python train.py --d_expert=96 --activation="gelu" --moe_layers=[1, 3, 5, 7] --normalize_top_k=true --routed_scale=1.0 --shared_expert_gate=true --norm="rmsnorm" --tie_embeddings=false --grad_clip=1.0
Below are experts of layer 3 (counted from 0) of a mixture-of-experts language model. Rows are named router (the router's row for the expert), down (a neuron's output weights, with its number) and show model dimensions 0-127. Each number is 128 + 32 x the weight over its row's rms, rounded and kept within 0 to 255.
After each expert's rows: a language model's description of what the expert responds to. This comes from a sample of Wikipedia text that the model never trained on.

# expert 56
router [102 127  97  83 132 180 129 152 184 159  98 166 137  75 180 146  94 110 120 108 116 154 147  86  82  94 109 111  91  97 168  78 153 111  93  99 115 114 122  91  85  99 141  67 118  73 114 134  87  57 127  77 142 114 129 108 161 112  47 158  83 146 152 121  95 124 101 144 107 162  75  66 151 127 109 144 117 126  93 167 161 100 168 102 169 143 140 122 126 119 110 176 224 122 116 161 144 116 147 153 119 122 138 197  96 130 159 113 104 161 111  91  93 122 119 139 111  70 192 127 155 107 151 112 143  74 131 144]
down7 [114 102 170 181 145  88 131 169 111 194 110 155 189 134 140 162  88 102 152 119 149 123 105 104 183 102 179 104 159 109 150 159 136 121 116 161 157 113 152 137 189 164 156 182  88 134 131 100  94  93 187 128  88 135 134 112 133  90 109 168 145 135 141 174 143 100 112 152  79  88 199 151 147  83 105  83 152 190 155 169 149 164 122 167 131 125 142 154 105 158  96 133 123 123  98 127 129 110 159 156 157 170 129 153 128 146 132 155 176 139 191 153  87  92 112  60  96  81 113  84 143 144 114 142  41  97 148 172]
Description: Byte pieces of Chinese, Japanese, Korean, Thai and Arabic text, usually inside parenthesized native names or table cells.

# expert 12
router [101 104 169 117 138 184 188 146 167 131  77  67 140 128 182 152 112  85  89 141 130 111 128 113 100  96 127 196  82 151 139  84 132 127 116  97 125 114 133 123 144 117 119  75 123 131 109 112 145 153 125 114 171 125 172 144  95 140  94 174 138 149 141  46 106 183 105 170 119 181 106  91 165  99 200 103 114 161  94 154 113 163 128 121 185 147 143 107  77 100  69 153 129 149 192 186 109 152 142 146  70 123 113 137 145 159 115 217 114 104 107 122 114  73 130 158 139 115 128  97 187 117 126 111 184 148 148 136]
down0 [145 129 174 117 125  98 143 112 169 100 111 180 123 144  72  81  90 148 111 120 208  96 140 145 132 174 134 135 176 154 129  99 120 137  84 133 129 169 116 127 121 118 127  98 169 119 135 129 176 146 124  54  98 144 189 121 101 115 184 166 206 143 106 115 155 183 156 113  86 107 165  90 128 112 153 169  80 141 115  40 133 110 124 137 156 125  59 109 157 104 156 116 146 105 158 148 172 150 164 182 106  79 101  79 171 117 168 183 101 138 131 115 143 128 126 101 206 120 160 114 127 144  97 181 105 131 154 142]
Description: Word-final pieces of names, mostly places and surnames, such as ish, ton, ich, ville, burg, York, Kingdom, as in Tissington, Meshvildishvili.

# expert 4
router [ 94 123 114 111 176 164 177  97 107 122 103 209 161 105 118 106  88  89 110 155 106 172 138 112  89 178  94 113  75 134 176  97 105  73  42 101 134 135  66  86 140 186 150 134 151 156  96 137 183 129 127  85 174  78 126 113 155 134 100 155 128 112 139 130 121 121 145 170 169 142  99 147 143 123 150 120 120 157 114 148 157 115 156 126 118 113  80 115 119 116 110 154 148  55 140 221 101 204 152 119 146 136 146 153 121 122 122 117 109 137  76 160 102 120 162 130 131 113 128 123  59  94 138  66 165  67 137 133]
down1 [ 98 141 146 144 139 137 160  98  95 160 179 141 118 183  90 144 165  93 169 145 139 185 121 142 139 142 139 154 206 193 164  96 162  89  85 113 108 113 149 163 173 113 160 109  99  84  91  88 164 118 178  75 141 114  70 174 108 102 121 155 155 163 113 108 100 152 106 102  94  86 129 126 175 193 102 188 105 110 112 118 107 119 112 111 118 164 150 141 112 138  99 167 137 162 124 132  71 124 151 123 155  68 128 138  81 126 160 144 191 137 152 187 140 126 104 200 147 188 141 155 179 125 132 151 184 103 121 114]
Description: Prepositions after verbs or participles, mostly to, from and at, with into, against, by, as in moved to, educated at, tricked into.

# expert 11
router [ 92 153 184 102 149 165 183 150 156 152 117 122 225 122 149 121 101  78  99 126  77 159 188 131 104 156 129 156  98 101 102 107 140  89  77 102 100 199  98 108 123 141 112 185 146 163  97 111 141  97 148 110 184  97 126 100 108 144  65 135 135 133 113  96 103 152 113 155 150 152 112  84 109 126 138 153 124 163 135 154 135 157 147 151 155  92 149 139 133  73 118 179 205 123  88  86 115 162 115 133  98 111 111 156 107 201  99 161 151  97 105 147 152 125 144 103 124 183 152 135 131  93 159  72 162  48 109  93]
down0 [ 69 147  78 153 126 165 102 106  92 104  48  96 129 124 110 145 167 105 164 147 151  90 140 175 162 108 120  94 111  97 162 143 120 128  95 121  71 146 143 184 150 100 171 110 117  75 180 106 114  85  80  96 147  81 112 133 140 120 218 162  59  61 119 135  78 149  91 101 145 133 134 128 155 128  91  81  99 129 139 165 103 134 141 156 123 109  89 145 123 110 111  95 107 125 106 122 122 181 156 140 131 164 190 163  96 110 166  57  95 147  92 150 119  95 139 106 109  72 113 175 123  70  86 124 145 122 147 118]
Description: The prepositions with, for, by, alongside, among, featuring after a verb or noun, plus hyphens inside compounds such as two-year, semi-finals, Saxe-Meiningen.

# expert 27
router [129 122 128 114 140 180 144 141  82 165  70 172 177 125 131 160  85 100 124 144 106 100 139  93 148 190  72 155 112 107 145 116 125 109 124  48 108  94  90 109 126 166 157  76 141  92 100 189  83 103 147 130 200 129  85  58 112 130  71 164  90 101 130 128 152 105 140 145 137 208 111 109 127  75 144 165 104 123 100 113 149 168 128 167 161 173  98 138 118  11 117 131 119  88 141 153 127 153 166 128  90 136 111 173  87 152 151 121 135 117 164 108 126 123 117 177 164 171 134 100 135 110 142 105 109 123 114 120]
down7 [ 80 111  99 218 129 149 134 139 154 181 133 195  97 168 134 132 123  99 114 146  72  85 113 131 105 137  97  95 105 120 145 213 185 101 190  85 118 102 102 135 133 144 125 146 186 146 116 165 190 106 126 167 115 103 202 158 160  42 148 123 142 110 120 173 108 120  84 145 181 133 153 125  95 130 137  89 125 123  80 122 144  97 165 168 102 125  95 118 152 121 160 154 126 170 120 194 133 109 177 152 119  89  81 151 183 123 108 130 129 141 135 168 187 116 127 154  99 124 138 111 145 111 105 177 151 126 157 118]
Description: Commas closing introductory time or place phrases (June 2002, ...), time nouns like years, months, and the letters b, v as word starts.

# expert 9
router [152 118  91 105 136 183 138 109 136 178  96 141 139 134 185 154 126 120 136 175  84  82 132 140 102 149  73 163 126 151 125  51 163 104  53  99 122  98 158 112  66 158 132  95 136  71 113 185 113 111 153 152 187 110  93 132 110 117  52 139 112 136  96 120  85  73 104 172 142 174  70 129 110  84 195 174  99 124  83 116 139 137 110  99 134  94 123  99 104  91 101 153 156 107 204 144 117 165 176 127 118 104 113  92 148 137 137 126 113 114  89 131 148  83 124 153 134 129 128 124 171  93 207 112 152 140 135 134]
down5 [ 68  86  87 128 128 136 142 116 139  84 111  95 115 166 135 103 150 143 111 173 162 130 116 180 131 188 172 114 186  83 131 192 165 128  93 104 178  97 176 146 182 120 133  75 123 147 177 127 111 122 195 167 134  80 112 134 115 179 148  60 134 150 141 169 111 132 163  98 137  84 115 185 129 113 215 117 114 163 111 156 121 125  98 123  71 142 111 155 167 192 112 113 147 126 109 180 110 128 118 162 151 112 147 110  63 154 130  98 125 106 160 109  89  90  54 114 120 149  93  84 116 153 109 116 130 116 150 145]
Description: Conjunctions, relative pronouns and commas opening a new clause, e.g. which, that, who, because, while, and commas after introductory phrases.

# expert 59
router [109 116 111  97  87 145 152 124 155 169 128 132 141  50 174  97  52 117 132 111  69 136 176 140 111 112  90 184 124 131 132  87 151  86  89  76  84 138  71 130  37 122 102 127 167  85 110 115 117 118 112 144 130  74 100 146  77 132  88 172 128 185  98 136  99 145 173 151 132 149  99 106 110  81 123 121 128 169  75 122 159 144 124 155 151 156  61 137 167 136 115 213 138 122 167 115  87 129 145 100 114  96  55 122 109  81 132 109 158 159 129 138 127 114 149  93 108 116 102  84 131  80 163 103 132  98 140 153]
down0 [121 139 144 183 111 134 128  81 132  91 133  96 147 160  94 123 112  68 148 123 129 172 144 118 157 139 129 122 175 123 112  87 131 181 121 138 133  38 106 121 127 174 134 116 118 154  94 178 217  61  24 134 130 176  75 138 113 177 151 126 157 167 110 181 148 127  86 104 116 158 109 125 185 117 121 112 125  90 132 101 138 133 136 110 109 149 165 120 143 140 185 147 117 115 128  69 136 141 163 146 143 133 152  99 139 109 140 154 145  97 136  53 199 138 147 103 124 143 180 153  44  79 143 142 137 136 100 134]
Description: Negation prefixes un, dis, ir, im and the word not, plus adverb endings -ly, -ally, -ely, as in unless, irregularities, terminally.

# expert 32
router [140 117 186 138 104 159 156  85 123 119 113  57 118 123 123 109  94  96 168 123 117 141 165 127 114 117 153 148  95 149 117 146 123 118 107  59  96 180 142  71 101 168 131 110 128  96  79 160  88 116 159 113 186  51  92  96  93 113 119 127 141 132  99  89 101 102 159 187 104  97  57 112 110 106 173 137 120 166  89 158 141 103 162 148 131 166 125 115 137  77 115 109 151 100 148 120 117 190 155 168 128 100 106 156 160 111  99 155 101 152  78 115 163  34 147 166 120 187 113 121 117  73 151  76 178  94 102 133]
down4 [139 146 101 197 156 138 123 145 135 130 122 157 166 117 125 139 152 117 162 130 156 123 122 136 109 114 174 135 170 104 138 180 140  72 153 106  63 168 144  99  66 110  82  92 153 139 142 124 118 184 126 108 135 175 110  97 125 151 121  86 158 122 138 164 142 198 202 138  94 107 149 142 156 138  55 186  89 117 136 119 143 121 165 199 109 169 159 139 152  65 167 144 123  89  75 142 106 131 148 127 129  98 146  72  92 115 171 112 114 133 152 168 120 141 193 122 154  22 148 101 136 130 138 105 146 111  70 113]
Description: The word "as" after such, known, served, plus including, called, includes; also short name pieces like o, co, Bo.

# expert 6
router [124 123  97 101 123 202 142  85  98 196 100 129 189  91 207 114  58  80 108 121 133 146 150 146 103 145 100 133 148 127 147 155 152 144 137  91 105 133  86  99  92 104 145 128 129 102 113 141 137 128  81 163 134 145 135 103 124 134  90 187 105 133  66 138 105  71 190 136  97 152  78 152 155 106 156 105 145 131  84 139 200 161 153 158 176 113 131  95 124  88 106 115 121 103 143 149  84 123 123 147 109 124 210 184 145 115 111 112  94  93 114  95  87 191 200 150 127 143  97 103 171  85 110 124 169 101 142 144]
down0 [150 194  73 160 168 116  99  99 130 107 167  94 143 157 153 132 139 141 119 119 116 103 116 138 108  99 182  88 112 147 155 143  99 110  83 139 115 119 128 144 114 167 181 130 184 116 157  85 104 109 113 181 130 109 182  74 173 136 128  90 163 149 141 133 136  80  84 177 171 113 126  95 150 121  91 130 120 136 159 106 176  53 104 112 152 151 170  95 145 146 160 127 153 161 131 148 138 140  92  95 123 170  99  79 154 163 125 145 105 131 126 146 103 120 118 202 134  95 170 105 222  47 100 180 145  75 144 182]
Description: Word-internal pieces al, an, ar, el, il closing adjectives or nationalities, plus nouns like author, man, wife, as in nocturnal, Russian, popularization.

# expert 26
router [131 114 114  67 110 160 178 166 159 156 102 115 178 111 146 108  93  87 110 157 106 143 159 102 139 131  90 123  95 165 112 108 167 116  56 118 120 153  73  98 123 152 112  83  98 144  83 173 127 143 165 123 178 117 108 122  88 109  86 177 161 139 101 113 118 148 133 120 130 155  86  56 148  87 149 161 141 153  78 140 190 134 152  72 160 122 123  96  95  82  92 152 173 146  94 186 162 146 135 115 100 111 119 163 181 143 118 180 103 189 113 135  90 125 118 156 148 132 172 160 157  54 161 106 183  67 132 128]
down12 [128  82  89  96 100 119 115 115 129 119 138 108  51 106 135  83  72 155  63 166 137  99 101 164 125 161 127 178 196 163 118 196 125 141 117 147 142 129 101 190  25 120 133 135 181 124 136 134 149 178 138  79 133 133  93 166 146 113 155 132 174  89 153 152 133 142 145 129 143 134 122 179 137  80 162 125 141 124 145 126 129  93 130  97 121 153  97 168 127 127 126  77 127 135 122 114 207 174 105 103  64 152  88  87 144 123 147 148  70 164 112 107 138  90 140 127 124 143 108 153  93 110 181 153 144  56 105  81]
Description: Single digits or small numbers directly followed by punctuation, in scores, times, decimals, lists, ordinals, as in 2:32, 1-4, 2.5.

# expert 41
router [138  84 130  53 116 170 118 138 122 145  87 162 160  56 174 132  93  84 110 202 101 135 189 102  96 123 120 133  88 152 166 123 139  74  53 116 138  96 129 113  48 147 151  99  94 117 136 169  98 158 109 124 175  75 139 136 123 150 140 147 135 131 114 108 116 116 153 121 167  91  81  71 163  78 136 137 124 161  79 188 222 116 156 103 137 139 137 156 124  95 112 183 127 109 150 143 126 165  94 194 160 118  95 123 164 160 116 118 117 129 138 157 112  97 155 188  95 115 125 137 151 115 158 147 153 114 141 109]
down5 [115 129 196 124 138 134 117  95 122  65 178 128 140 166 136 177 179 149  73 117  85 176 177  90 174 132 124 125 119  96 103 140 186 156 154 158 151 121 139 145 112 126 124 157  45 190 155  71 114  99 165 112 190 110 106 144 122  75 171 155 112 111  81 185 146 169 106 161 135 118 173 153 149 173  89 109 184 161 121 146 113 115 110 143 139 133 159  87 132 146 166 178 111 119  55 103 153 162  68 176 147 130 116 131  95 136 180 105 191 165 140 161 148 128 147 142 132 114 104 154 134 113 117 138 126 100  80 118]
Description: Single letters or short pieces such as u, is, z, W, Qu, Li inside Latin, Dutch or other foreign names, e.g. orientalis, Divisie, Skule.

# expert 33
router [ 74 136 127  40 115 183 168  99 140 113 118  73 168  96 136 138 105 113 156  95 132 155 202 138 124 103  42 148  99 140 121 129 111  51 101  79 112 148 120 129 130 131 106 119 181 137 100 167  93 106 108 116 151  93 128 149 144  87  83 158  93 145 131 135 129 154 104 146 106 177 116 123 161  87 145 129  95 168 116 157 173 111 147  97 167 139 133 104 115  26  79 160 140  74 126 160 104 154 156 151 138 101 107 156 150 133 122 139  68 142 167 158 104 179 131 163 160 114 167 159 137 135 170 103 202 118 143 138]
down2 [142 125 114  68 143  94 134 141 154 111 136 136 118  91 135  92 163 141 165 132 168 172 135 207 122 131  79 151 148 144  87 150 115 165  98  56 152 145 168 161 140 142  72  91 156  79 165 102  87  82 133 148 145  50  88 107 109 101  97 105 127  90 123 121 127 127 149 185 135  95 119  57 149 131  97 192  78 117 103 139  97 122 181 168 121 204  98 111 125 107 124  82 129  87 157 130 168 150 104 110  93 177  80  83 125 105 131 106 126 121 100  85 115 164  50 138 163 125  86 151 141 126  96 129 146 150 159 140]
Description: Pieces such as Ch, Sh, ach, qu, Kh inside foreign names and rare words, e.g. Bachchan, Apache, Chita, adequate.